Below are experts of layer 5 (counted from 0) of a mixture-of-experts language model. Rows are named router (the router's row for the expert), up (a neuron's input weights, with its number), down (a neuron's output weights, with its number) and show model dimensions 0-55. Each number is 128 + 32 x the weight over its row's rms, rounded and kept within 0 to 255. Numbers have three digits each.
Before each expert's rows: "comes before" lists some tokens at least twice as common just after its tokens as in all text; "gets" lists some tokens that make up at least twice as much of what it gets as of all text. This comes from a sample of Wikipedia text that the model never trained on. Tokens count by the router's weight.

# expert 37
comes before: "-", "|", "\n", "The", "==", "==="
gets: "\n", "==", " =", "===", " ==", " ==="
router:164135121138118134145158144088068102165131141127148086099165106179137143140151096184123066075151151137152101119156087154174146092170090129134090103082133134124125081138
up0:061158180121150135136117145153144122168166137136115121147080117062198100141157144103164092148082161140097120071173160083139105103145113129144121108126081137149152113106
down0:149126113065106106184149122151110148149141115152048111159154188145131147106115118103187128131088078158209063127119132112126102079061179098155125143111112126156120104111
up1:190142112128115119091135131163137167113105134117148128141117136087162137089108188162120137079130066068094138114135143106115138144098113126086085140114137183090148141131
down1:191158181105167134137094118213129071169085109188108146200088099146091133114098090103157097086023172103146123168171150111137139091177155118160145096127169167149111105108
up2:131150145131137180120158157164150149171117140093166192092078158159139147153122163106137099119121109124152105097131094131144128084141072061133189200136154153113061191157
down2:091150132148092125060175151096084190139107120118181089124142184147093106118129168095161066087148127165138111110158149158079126077191127112124098165131095088116073123153
up3:086103085192157112209065198123115130155146084157094063137160149185113116136119121082049110105146091115126124136124094103095126108140216134160129142191117130141135099141
down3:113163122085144113101091093127143167123128060157120185161082129125113091101139154140139103136096160123101122119089106163144184162094163111120100142124137088091097189189

# expert 8
comes before: "-", "|", "==", "The", "===", "\n"
gets: "\n", "==", " part", " United", " Party", " —"
router:124148126106093114155174141112100087143151144165161129101153092135174176093157071181117083096152148156177101135144091109158141052180063137091105118122152134118120072114
up0:107105197204121125186156123113118137134137161171120146126202135120153147178124142151162149128123151083158144117175127093146155107068160144125143102131133151098140163182
down0:168172159131080101093098116099130112170084127149111122107123176137168127122107133099132107129160148119079120079139132135075120109142141175142099167139131085136115148105
up1:144117130099165176140143164092086102098102162163111158106099105120136105141114190132156148090166132124046148155103086111144147099132079144172109150154146125093150145148
down1:153108141107153139115152132137138129140109173109107113117126128173137173153089185112167095142086137088074169089133079124161164168124112134087150146144141064135114119089
up2:100084127104136129090179151109121154100089114140126135124115090111094170189157078124158154138094092144122100160168145105122102130109101152148111161145133056139162104176
down2:099132145126088090106162151132116104109140074098155125123082142075093158146136142139117151085152128129143145082124123134119099112112127091141149052131110099117171131095
up3:131134145184143150129126198088179137124166147156126163107121119151162102142137196130136100169156154111102185090152107060153164071222111129118116101101122093106080080142
down3:162095148135162126110110129158127071116124107098091050089112140090117159106141099091118173156118128116077128100099095133087111134083119211108143099172124133180155077071

# expert 26
comes before: "\n", " The", "W", "N", " In", " He"
gets: "\n", ":", ".", "′", "°", "=="
router:105112122128092159136121159119141139079116190153123086126155148129186116129147216070113071131160154183111074090189110164147120142114124107120121089144166033149078120149
up0:103165123155166137184096129135143201168154117143085138129138147128160127064157078146140092153134128125180162096122181102126069154169150151134095169127118119129175089150
down0:102168128111069158116088150097106127151107145119186142090154109152141132118158154179140188158126145110194171101111094134099152098107171122108136118112171085056148089106
up1:185075113159157149086103100142136154146099170172140158166130187163117127099166077099137147115088147147167139097122106183119110132139095127066178096133165158145145116128
down1:058112121186137128123115178082159169089155108110133130136101135086108096123175143143217140200135132121093192153107198127122087111142123092143137171145200099133160162089
up2:144158168202130154129177126122143167097104090125158067105154105090107164090128131114113099123204180134148086126204118188122130161141136150092171168103161147125142148107
down2:126057155158064104131138094198157136161085106125172136149092126147168114100147167115146091132132088134090110093090125074151125084160107119136112121089129114104156168193
up3:088066099055135114106200127121162150160096082069150110135093068132112156195145070133175075127065127173139097124139094086142128204126101121144093111086117114180121122136
down3:149125108132107147139122186153145152164091130130092076118170135115164151130125110152095157086155136153140162134118119153109148107143178119026109149135110109139106113160

# expert 43
comes before: " ", "\n", " —", " +", " −", " %"
gets: " |", ";", " ==", " =", " —", "=="
router:089125071168122162201191144086101110129144153145141078086127105159098147097145149168129065110161144130137115156138107135161149130170039120105100137127166117130087092129
up0:170117158199144100201108227177137091168134166126125155087110188112096147148169148158163177139163150116125133086119071187059193070098117130160167161158073101153174159076
down0:103164190083116167100105169179135109106142121118151165072128145109138068150088104067093128132138157107172125112144147135163179228099128184168101110167165127119104190128
up1:116118094084098116088081183098113125133114122143138089065121147140132138110152128140101114138151125149135108182073143099122138118121097137112159109139158146129142155096
down1:161168188164162109169119096164073107180164088102101123167114142118115194162099117114123156117114175178118126137206153158164165153114146135152132099127110150124215153187
up2:140160106111114138157152153120164137098082172069157135163128156139117052132186061117142169154121210181110159125159138134072115142154130172096133132093122134143105023099
down2:066098092143125183124151082137206134131155140131160139165104152148122105137186127138122152143109130188166221111143145134079086146156123061160148153140131153123092196111
up3:140123119131160131089154128058164098130112113134112186110110118075130123128135100114133124136092110130116074095124158172134163116154126117162153193107195201148159114095
down3:094184166103103164173148168160129140111099092131094102151096109099116181121131117156082177123144080097117152147046097106156103214133121103119079150139129112143137134140

# expert 44
comes before: " ", " \"", " The", " A", " MF", " USA"
gets: " |", "-", ":", "|", "==", "="
router:122080094108095142179148150099146134100165148089120088130164130114122137109151113130127125123131194107169131114127130116179137127093093089104158072155092081114094124158
up0:110070080150151135134140124091165146167110118053122076194146132110186084106123138163076106138176111167139160142116120081087162104166135139135144188110102108073129121161
down0:209164158133185069157145064157174110078085156094124183195136094081116124172127081170184167124093215057123133095122151090160134100161156124113160106107146174084093169148
up1:134114136105118134191129137163084115112148124122123109147114138099129135101121070169099143164095194096080115150133082142122074163095133124143126147123117094099165062137
down1:089157123188090136070105157125072134141120111158126145129133114128134135140141151084099119126121146148117134073086163097118157115191146170160156112104109127099116150150
up2:122101129135097178095091090088182192173052129145134096173141104130120114132145150119103160090111123190123140102165130129176096159156187144157166149124150144162073118134
down2:101102026137196118150156124168106151142136136135075120099150117133142113130145127078133119182209116080162115179115138144159143130090146093097112113155084171159121127095
up3:119181094137115102196135146107125111108153137107164135139206137142126043122136128123087166106093143089110158122124180050114129160127114076074119151070136085093184104094
down3:147157128148104125157054130128147125137052103123132131165078135152079162141124125123109100128085167148158067134107145121144087106114172122118110154131125186151163110130

# expert 4
comes before: "s", "The", "t", " (", "N", "W"
gets: " \"", "'", "\"", "%", ")", " '"
router:109142123181103132142153158118105102088146155157091106115140104149108191167140120081126122062123122081087114164142068122174144123135077163102222093128186118139185100122
up0:153128154158151171153112101110139141139163042161192176101152124162159129170135178193121083146159136104162102126167109114163167157175141107141110119164135154161141180187
down0:103135158125113102122127157176155142169087077121080158158114122099125103102112137118132181142155130084090079134154146166128079114116089156110124135117123125138177072168
up1:132167101133172081189125186123118157130115119136192149080107150066194161110127174138159110080081063129132142074125119098180149158132143074147142137162190127172095069096
down1:115141122150123131158166113158098130141146155160129149158109067128148124120128087113174153188108107122192094122144121169062115153118155088114098130137139147098159107159
up2:166151134134143098150110105156058122115130129091124171067170111146135102180231151109146144139151103121106147117095125162140110207125113119151098146113196111169167132144
down2:136118176145138122095086103134155153125059172114146119141166106116125165106070132127093145159129166051079173148115148154106056070114137085076136061123093153086111121042
up3:138176143120098161107137152149141114114126133070118137150133122184085157137149179077183110103154087154112144102138069084068116222145145142102123124111112150151104073142
down3:143103147117135095113103164094112125094208042135202074144145123106170101076160131156137146153122146132097148129111159140051141074190113039176137099169148108145158146133

# expert 40
comes before: "9", "0", "8", "1", "7", "2"
gets: "9", "0", "1", "8", "2", "7"
router:077117123101101140168117142112133113126140215114121112105112116171139110125156145142131117068169108185119117131151105093164160103124112055124138102188188131143110102118
up0:032097145194060117077076101062139104115137103151150112125153176098119120142149140139234123097186108126158092119110160173150163182104086187119081123120132099149131207123
down0:153174116095119123120098107147108106152170113137085156102102100088178162074149156126133187112164150097081173162166098122087117126114114055123198144122129170103143161148
up1:115117141131091131106108104132175065132143095126134153099113089110162095155086179154108118133117101135115119111118090145162125061107159085132127159154176138107125160146
down1:102109146144100132142205173089132087124161121185114185126092084100102173092121075112153157118140116072142089152114068154155123107173115138140080119117115105143084151172
up2:144108144103114130100125109094125109145145152111153133115085144137120128103102145176132159116100116139129123171095114108157150140130136131117099150121165174177181173104
down2:144142119141166168131107113115184119113110114169160073179094125116132173118123186129144075178204106194099149096106187151127113060143090097123126127170141079096130148118
up3:085151171131094100110177122121169116079110168128183135091101105078133195121122117135129126154121083104090186087125158059152192107084117175116096039146118143114099132153
down3:119146158070102081185059128102144106064132161117081152155147148124132147116135121147130094176156121142134143144106126134102120149089160114196097183154082137104127112125

# expert 12
comes before: "1", "2", "3", "4", "5", " |"
gets: " ", " $", " −", "^{", " #", " ."
router:096156100166068135138198149138107125182147129145114101117125124090130160131157144067133079133162166148128091082141094168177153111154104120103156052133180123202127087123
up0:170172122094068158139130114161121174105125149113098137101105114053147155127165078145186178102092105120072145123158119087141135110188110122183104158118158143096113166139
down0:080129133104115133129085148135132121202125153166095113126117138163130113114091152147139132184096084144079124150133155111134160089065126136123154102133115099116137115139
up1:138101130170177168147125105094079089112148082133154157135148163191135162134131111129171089132078140170136118153154107110178107163141154143156116141090127140171198128147
down1:124122092145105132141151166062131178093142168152117102157104102107125101153122190115139138097160120192161093152104102137176145072132125103088098082102095068128074093053
up2:109024156112140089119157132174149110087112106131111160127076120153121132188083125103128123121076154118110175098183138128127093178110176086135124130091144104123160142106
down2:202205094125128071137164165150132043117147163115099112119144167120117141153147134165151095123136071168130117152096126142118088131145172153147115135157118110147150108166
up3:143126192135111134105126123125119107159107098107144124073158117120127145134113144134147119102147132101129145118101148099131110135145105110144121161120102137165174067082
down3:126125085160072105124132103114066137118138118129123107137140119150152152104140131158122179122135153142142115159084177112116151126156162141141102089147169083131103071129

# expert 29
comes before: "\n", " The", " He", " In", " It", " She"
gets: ".", ")", " and", " to", ";", "-"
router:117120153156124145150137154094096114106164201168082091103126121155086102110140113078131125142131123170171124146135133112150139140153094078088158112111139122165069107129
up0:074134125120122152141166109170152044088079113122155113052122113100122088104132111105119122113160176130153168161082081156128121107178124153102121109130116104106105134133
down0:113157115132118144111111148097106145114124147109105135111117188184140143162129070163122105224125064096104158105152117089164129152111089119149141115134213127112099135055
up1:165136173130129100107145133129126149142153116111063131153077132119111199171127116089127084169118126157139088077161147183107131134120115143106178053122132166148199084129
down1:103110117102142047084209126164135102212104196165124171100158102170138130081142180150094140132164162151121190130162180128054080118169147126175143112130128129152150200182
up2:105153093123183105148162172112109156135165140129064116104123162110115108138123148153104118162067115134140192114087159162164156144179146146127125160144139079109165149095
down2:107104172101155078101168121175148112184117109147153104151115127119123139079146134099126078119144098121068127149162127143152094143092104079094119145126131123066134107126
up3:195150100134111133158110097126198085117139109085109132103133161134108099107125154120118146073130087097125153101015168159143063143118033100138074110171115117138116101188
down3:143173118109130173103120117122169113160161098073119137150124087124180112112087064113127183197117177132106107140145157182137157114096110149117107124118114127077157117183

# expert 16
comes before: " |", "0", "°", ".", "%", "5"
gets: "0", "5", "4", "7", "6", "3"
router:149106130127129150180122188130104108124159153132099108101152168168168149121161178149154106119173157124123081115141086102154176097088109138109128116109131119156070098152
up0:121146136118110135126162198131120134136176116110118100072124094148123127165168108143141075094134112101130092129120099091069129154151117144211115131142126114070181111099
down0:138124123120142140096189152161152122191094163052135164169105111077178108052135113092136165156147128130120122146167172131122136113122098072113137196137120142132139132105
up1:145069134168104126117115161089164116121104154129070229125103085184103139136087113096138126153142108162089130128158140090108172134122152139107122127095111126115097145151
down1:115150074094153112138196099134126182136127139107141114137132170145118123179125142117160139064069211149135140142123110148136168088198109103093128210156165120136097169128
up2:180078097173069222161130110069143119069119088126146119146121139150115108105175175143096072150026167120096132108071072127099157112133165127160154134145154139137185140105
down2:111151143038108173103135107175122153156174083077095164122151133126135159093136147126087104211116119178100173091094156156150184162114141133091129115115095122169121138120
up3:104168108090120213160112112110096137189151123150118149119158154090200116075142128140066141116066115188131123139090115025078143141130112157087142223152146133118138109142
down3:139127168146141138125128085163114143152136132098060140118153154123107074120113125140114119137081161160116113147142145130136211111136121110162129131133122110135158185073

# expert 41
comes before: " ", "\n", " —", " +", " −", " ."
gets: " |", ";", ")", " –", " -", " —"
router:083150142172119186184162143091125106104147153095100055083163085152078115089172186135140112121131161118135097137134099141173127113167067141109109154083193145144090075165
up0:159050107195163140102128142134074117159113117129124145116090122133152146118138069074111140088203120149165135118108114161142158135125137103105128126078122048099105078133
down0:103089141112169057170141098166142121133139199142145152158117158126118156182116147101136142165108032204113122180084136119118126107049134109171115103178098105091133134128
up1:185146109047077094081111155155138182130136086135120092162093104092119133156150168163156110157143152095135169201133114141079088183102116118126129123145119117104102071128
down1:153176186131154162112101134132085122123116165140159177119106085145177160156144107098099114172096107076143109136133114151135113088144200125136148129115124086099138115134
up2:136154152110103079103189155165134118171127182137070098140145108160116143172114125126129188092042168159184109141105161080116141192099167064078140076118133160147203195085
down2:162108154141117127120111126141119137103114090141140070116136119099163130170140125121140151110086155072071131140153104076146113138167081108115130073114172196110095153131
up3:143183134118041109143094114191154152141109116094091127119149197137134142177121123132080146078119124151091126147124095158052190127199161147115066122123113156120133061158
down3:072150113131155158139178106095084151112165238119146114154133049194125129125173103119115127146070124150145152156110129098179084181124142141121159103090154132174056161086

# expert 35
comes before: "0", " be", " was", " have", "9", " is"
gets: "2", " to", "1", " he", "3", " that"
router:083075166109109138128134176143154088108155157145119059101134127138158138177116129102125086136176208109168119111128135114096127079124058087134142144208089118132065100143
up0:140164139152140132099138121131151166086172196130157068113104109123189136123177117157119194161144184137147110178096097062105180081087150156157154160152133143081171123145
down0:156097157076107146109114167078117094084116157096124111149114138114104168142102112125136211203124108121090151105144114141125177130145120141103192089078142124141125115099
up1:138107103222101146171206161119158076131120113132150105101137145137089085067129120103047099135087116116111149146148209135067102129117100163190144132088123085155129082121
down1:091126165057058169116077171106089167130161100089150078105131120089119125141112129131145102082114149119128096130166162106151157156083135086169075127116096138147128094121
up2:131115146137144135115137120122133116095124122151137103144117150144120116159175124141112115169083139117063065156171117097121094137177103137128115129107117136121121193092
down2:115093082050201157115112174093098155146157138142109103146152121125159101085142191126097119109129131134105122124104151117119118133134137152090136122126143065120146144134
up3:153125098111124121160160144164105138057130133116150106106085135127042102146086106078112084146157155115133132092158187189144127140150131087199173119126080104145164113113
down3:099111146110137098119138110099164150162126136148104175190209125123117150066111176122134087097129141117103083143124093141078139141099118127044116126123167154157151125123

# expert 25
comes before: " the", " ", " a", " his", " November", " this"
gets: " in", " on", " at", " of", " In", " from"
router:077105127102120131139132147069130129057141153075088186077158145119143158161138107139163101164121134137142107175148123144179183138105115120125136055121096090143141127172
up0:112174141130126125116087128153096112176183184170139133144083084128108163179120128156143152103133112146133115074132129138187080136117129099155131100142128080137109157142
down0:146106132110138163122167205120188099111107091165108132120165176122081076085111114122151122163100163119129137165089166104097156068124137135175130163166156190152082154081
up1:064098101097119112100084113091056124092095200120117068086149080132110156098096092123152144153144149130148133123122153103080087138088142111119128068084142113086154104075
down1:148093093192106124116121173070130102161129111150160169141114110184114145138139115095098175109114151120118051190095172149171165102151116158156134138127103209135072100113
up2:128155102174150163202135142146125144137193087134159131234150096173128127171115087149105099109109154192074122101162121055100121094153126111105183148085115199127172203082
down2:088149161120106184114085128137085085139092122135072146065140181060120129187094131157093118107144088128121147102112127163128137158115143142128124125143118122215128187108
up3:177118102114138109103154112150103146164092131154082070100102165106158171137058129110061147137155143104119141155108147117166086090108087062169075071112158146122076121149
down3:112144178191161164156109126162101106134189092141164053132139145147148098132126091156143129103116131151147166144189112141088123086082176139185139096172135120173148135120

# expert 24
comes before: ",", " was", " he", "–", " is", ")"
gets: " that", " which", " it", " also", "3", " he"
router:051127115102141136119176172136166078078151157124152106100154093114132115162144112122163141094160103106224124146157117099126116087139097115134095136172158089159136118130
up0:102140091061138106168100091098118097143133156112162122100095087088116113127134135146123135136116179162145108099181184117127116148125180120132191168153128105127160145082
down0:098102098076092132130097093150124164185135131119094113130181157149093173133098109112153155209203153139095096136065118152156097123088123094132120102167131137121146090180
up1:089126119162139145117158148148171151149144124125126064096169154170161098082158072150145151133082143078096113139144146162104126126111124083157146140151183130078099139134
down1:171139134064120116125168137106127090116162147169070150140121107105122135163086154134062157183166129140135128185133135121099086176112129179132108105110000110162109125157
up2:110138107090109127123112175105172099059086105100111125140102113158107161119063127141112189103142135127105133142092045104100132100139143089141140103105181183147171142142
down2:133200157128110098129101113140095179157107124114188068112141191091155058123128089159140084133137147118122079127129132148143091157105156159139199168088112057153116114107
up3:118144129103128098094122161123107158122115103113089045144162139178107078145123135147094134116163101088176104108134128127138119152058071130133100124113143180086136134114
down3:123086148132136099099140139090124123062166096158152118130098129146107156125191121106098067090130117113089089141110122091094133122144146153150087095189146117094152078200

# expert 3
comes before: " the", " a", " his", " to", " by", " an"
gets: " of", " to", " with", " for", " from", " by"
router:109103149087119117151147122138092125151172087126137145136145105139185124136125167121185144098135164169180108084145097059124181135087119029118117096167158126172130118224
up0:129134118128175138192143097106160110146095132159114119192141143129167105060081137175184120163145120151104136144129158081139113099104122126083061161133116127136110119123
down0:093154115121186110138112136135124141074112115082186200120137132124170106151164129110154110171144127143077158135106095169157099121126164148143078200113145071122133168132
up1:110149110130158108118145109173127129141147125171112106111085073172134172118122137120157110169178129190188094110091144150061168102182150100093088056124091135144103158096
down1:172145141121149131171129152106121139136076146157114142033159196133089125151076134113106093068075152145062131119111091119148078213128104144085150194169110169118168127145
up2:149144170032133109102152095126098192145162123172099141145106117129138122172112123083109181110128138120134113120158110073153126100082069142090145100102130101141111133079
down2:101127100195150113121106150094127138107158146093141050148096159149164110112129144177128058150125087128119096143092126155129133066163180102176063142152106124162101134143
up3:131091153148188169122139124120124113065134110119139135095077135081076149131086122124112096145144167117115099105161123091081069112167156161124130063159144120159154175129
down3:088152150120173106128083090164113087082108115133137132070159099188113116119097093170100075174165155132078159174135168129137116141133148174092143104116102122126117147129

# expert 22
comes before: " ", " Total", " Party", " No", " Year", " Turnout"
gets: "|", "==", "-", "===", "=", "===="
router:137120074097099205168143152129116097104140134103107131096150074132143149172161148087093104079171184101141108111164100079113135082095106135096093080152157131136082094138
up0:108157127137090146126128133058121105131118124124087128170169119029134178154100156113125100075135128124153146135156170106162160074106150156140122100122150195178154143128
down0:163134123086158121133116085172167139096132090133157088168103099155149127128129092113133151098166087155106115110159116122095139207149133135160077122114124147076157133149
up1:096077110131103135129136141098134113089110114101096158163171133121165138170144135129079136129118126124112086186103073128100105154143179116130155106128155181166153115117
down1:098147109114108094069137129197090158186159194151125132129079128126141169066162132089142187119158115129120111186101110105143129144156170112095102159152153105086117158114
up2:107104084141159129067115110171056139137119131123161073138157082158093108151157142170054128179124152145187106144153163130137144134101148151069134106143130146102145116114
down2:092076130157155133137121092166147134141118168147144134083140149148097185128114073103160109151120164149127128136162131140142116154080087190132116137143181197170131090137
up3:120116114145137150094114133101148167094161088141148144139158082095121092084159111131137138148103115065060131108164103119109091088149123124126156158112123152135145106121
down3:115104133152034155155173160181091158159145097091109113154121133141143055152131082171130088087089115115140146152139154070079087124091178084161065111127111177084144114119

# expert 47
comes before: "0", "9", "8", "5", "6", "–"
gets: "1", "2", "3", "4", "5", " two"
router:132094077071059152109107121111073104117170142163155067112143096152159188122173115149152110080112149175183112133123114155138118104175133073138138060110137133214108130150
up0:118108112112115169054054158179079113131124090136121170106169110170119177139139105076102082134112198157150085128168117147154069067151184142138186094158127100085082179150
down0:198135118071183137150126109126159026119092153059160114097086141138124082124120108165118108138148138147115145107115109147102071060146049102128109152120141167171108186117
up1:119144144140046102144097093132192171101123209127103166142133134108127141203158122156068101093056166106106117112151161116106135107169149134170135139182178121160080109158
down1:120134114138157118145153151142127142118144127142165128116156113067136149125143136138160126186081112157161104117083168141092105125107181172095137158116132127068140091085
up2:085167187167149102118114113150125112102174140106132187109131088155123109148163133171128088134133102141116175126093146147172129104126124124115110063174124115167075093139
down2:116145188131139154096111119161155101144134090138132149115161158088133129147122127119168152132109116151141219091135091132090176179100138139098074088141131163060109086137
up3:125086125096145162091123107167176100164105064134150092169212126136114200173122081055085145120148187172182172121153108119131146101064106126141090104061096087134132125172
down3:159177076145062099092154066113071154115169129168161151118103141112135140114159156158183103118122129111084103143064166123087136179158115184118163127150100131188141106072

# expert 42
comes before: "1", "2", "0", "3", "4", "5"
gets: "–", "-", "/", " /", "°", " –"
router:110127084159100161177145170071109088152171158170125128105141129144071121184171138132095104103137133166151098062144118140177137095098106092086087079068161124159155083132
up0:146123088161099141127114149141199103113141175177113109150123074132106069128163089156085058207108132116088159147121128108160102155082089130088077150095126136132127113141
down0:127128156117158145134102161148079170134117100089112157094089124156109142145137119180128170116145145099155094099154137102132161068097117097199158105135154148127109133177
up1:129125082110145141124183144117097143116150122188142114120162133137122140113169095117070065135136107121221035162085124105157065128161133096098173078150074134070095154105
down1:120117082124107173102132090152134183105078123133116135129120081117147147114128114108156135110140219179134146092180116150115064132123110118151160166134183182109163170126
up2:083162122121109139161122099140144066130129180097102059140074141103151161118098122135089094096136124154058139139175090121138137120163116088090155155109128149085163127109
down2:128126127170167092154189161080096174173095126171108147167114089184109050107113128135162086141187156103105148146141116134118136145081099060127114162156130113104133119158
up3:124149076084148092166088111158125124074168099155144155105086070145115132144128120169095137102101164113182102167142129150148066172150117104153157128077128169084147038050
down3:076162131128127118074160113158116179177142189154176186130164163127097093095150153088133131131156159188095103059119153127141129124085120125141140152102104101125114133190

# expert 17
comes before: "1", "2", "born", "aged", "age", "S"
gets: " (", "(", "^{", " [", " (#", " (−"
router:103104064178095127143148153082088103146155166092113095115164119150167132118143177131159080097127151142150111160120095106134167068137116138105162155166152150144078103150
up0:138156203130149108156103192160118120136125113136108115138050091174126151120134132133093106109092158078113096087161083124132134105131161148101171104151176146106143235161
down0:164116134087148143127139146169053127154168111193109114135158165089083115199111207139175140137128119088116120055148150127182092143080128091118108143121126176114060097135
up1:150133139127079125147118147067127130142116179125189108097112146106113131167110140080113149114190128091120047138096109115081158168149104104135141144159106113120162142112
down1:146095110082194175092137125166129115171140192106129113078203060151144132066156162134166111114162125144138109121124055176156167157085132078125081103151128123184151123122
up2:113119139153148107171153130119125098152145090105170140100134093170024090097073162060161173144136151142104155136160176115133101154152095133176171142105112125145155140139
down2:106098116114079137111122090137144144179150148111075139083100124130102162127144108076116102103151172161154080095153102124121141134139148146135140134121137167135074164157
up3:108072140129166158096121165143176117076121111081187101085137148124167118142181161154106098169143144113136124189107120116150125118117156094138097122088110130125113161182
down3:155097140103142143127149103094120052121202110139128127095116122112143123175116106129114146185158059073122122173137147128152162103135172080135147149134096018117099135097

# expert 32
comes before: "\n", "1", " The", "2", " In", " He"
gets: ".", " was", " ", " is", " were", " are"
router:128112123138103149188253131126104137157177137176109157120116156151163110069150115099147126127147123212135118136141069113139173062123145112131168077110125119191130082131
up0:156124157136110175156100130094110164069066126103141115146128174143121143108126150159097074118165169170067228097155092090138155191158124108102144122156098079118126096127
down0:161117150099121081096109084119180110201122108120155128162041099080087114135155116144113119095117182103186114141097192097170175113094133080173117151117134118100132146106
up1:091176161135186155128080148139149088160106112102111168152123145169090177143066119132153093139174108145090057080170122107157193136131114170124187132151099178102131178162
down1:171183086068094123122192127142113145146137187161120086105103119119144096041151134179151157121137147191117145088147131171090065083116111066176155137152119131171134162101
up2:151143126154085146109139125130186124095128187096144129106127126239175090124165082069110171138167152087133125077111109159058177105126169114119182099144115109159121114098
down2:129129202126114170099115113135118164104113073134128137140112142095130136098059131157144030143169134108179098148169149174168043099135138140161058139121088111106133123163
up3:124061136168118117159178122129112096138086175140129195115115125149149113042127099175157174149147149101142142099131100115085143147172133185139163160092134135154162162140
down3:156114168170153163131083095128083123123119087144166131122144137120127137158077122122151108189141106084125128106183149174102129134123082079079124067131160134135116096120

# expert 13
comes before: "6", "8", "7", "5", "4", "0"
gets: "0", "9", "1", "8", "6", "7"
router:142134091161124123167119172083180135111180115118121092093177119148139133152144105144174118046130154116155104090142086127168211100088110134105185111080141111197138132126
up0:157093130138134095104117056149181175151125152132115156077128107148097110165158123093115120140067108141088214083144162115167122125202176098063102143148140170175165182131
down0:141194087129078167177137181130093138130167135147146174166124146113125126069082186171077189089104090150073152154156129139148139157129136205079087133095091122104073098110
up1:092156138087118164120195095101149102204051072105110172129096121103112077123156078139147105111057129106098056108087158128131162138147129139146115116138078135126108165168
down1:114135156103106141172106089134099122043172113108110124125099115085119145177146139139073119134061129123172178189127136116148149204095131135151183069098139118108158122085
up2:124140148109134085160118116085123072068106096149147125128134097101143175089102104151140143106097083124101132091081103146115137095092165106189190146141092087109138160121
down2:138088105058100113069087184105151074148131157125128077099160178128124086138149193160101120114169127161173123122156092117074122132166113143084198143098169085154125116109
up3:116158105129108100164103110147123133104125140075195148142187048104142148144105187111065182136131150180145170095109087117186133071112171147144150157109196125176118148144
down3:146142143167153146154118128121133172114141063222109161140137202093110161100204109151067143145138058111147146137117167092102137126116125131156096135158087134066123109146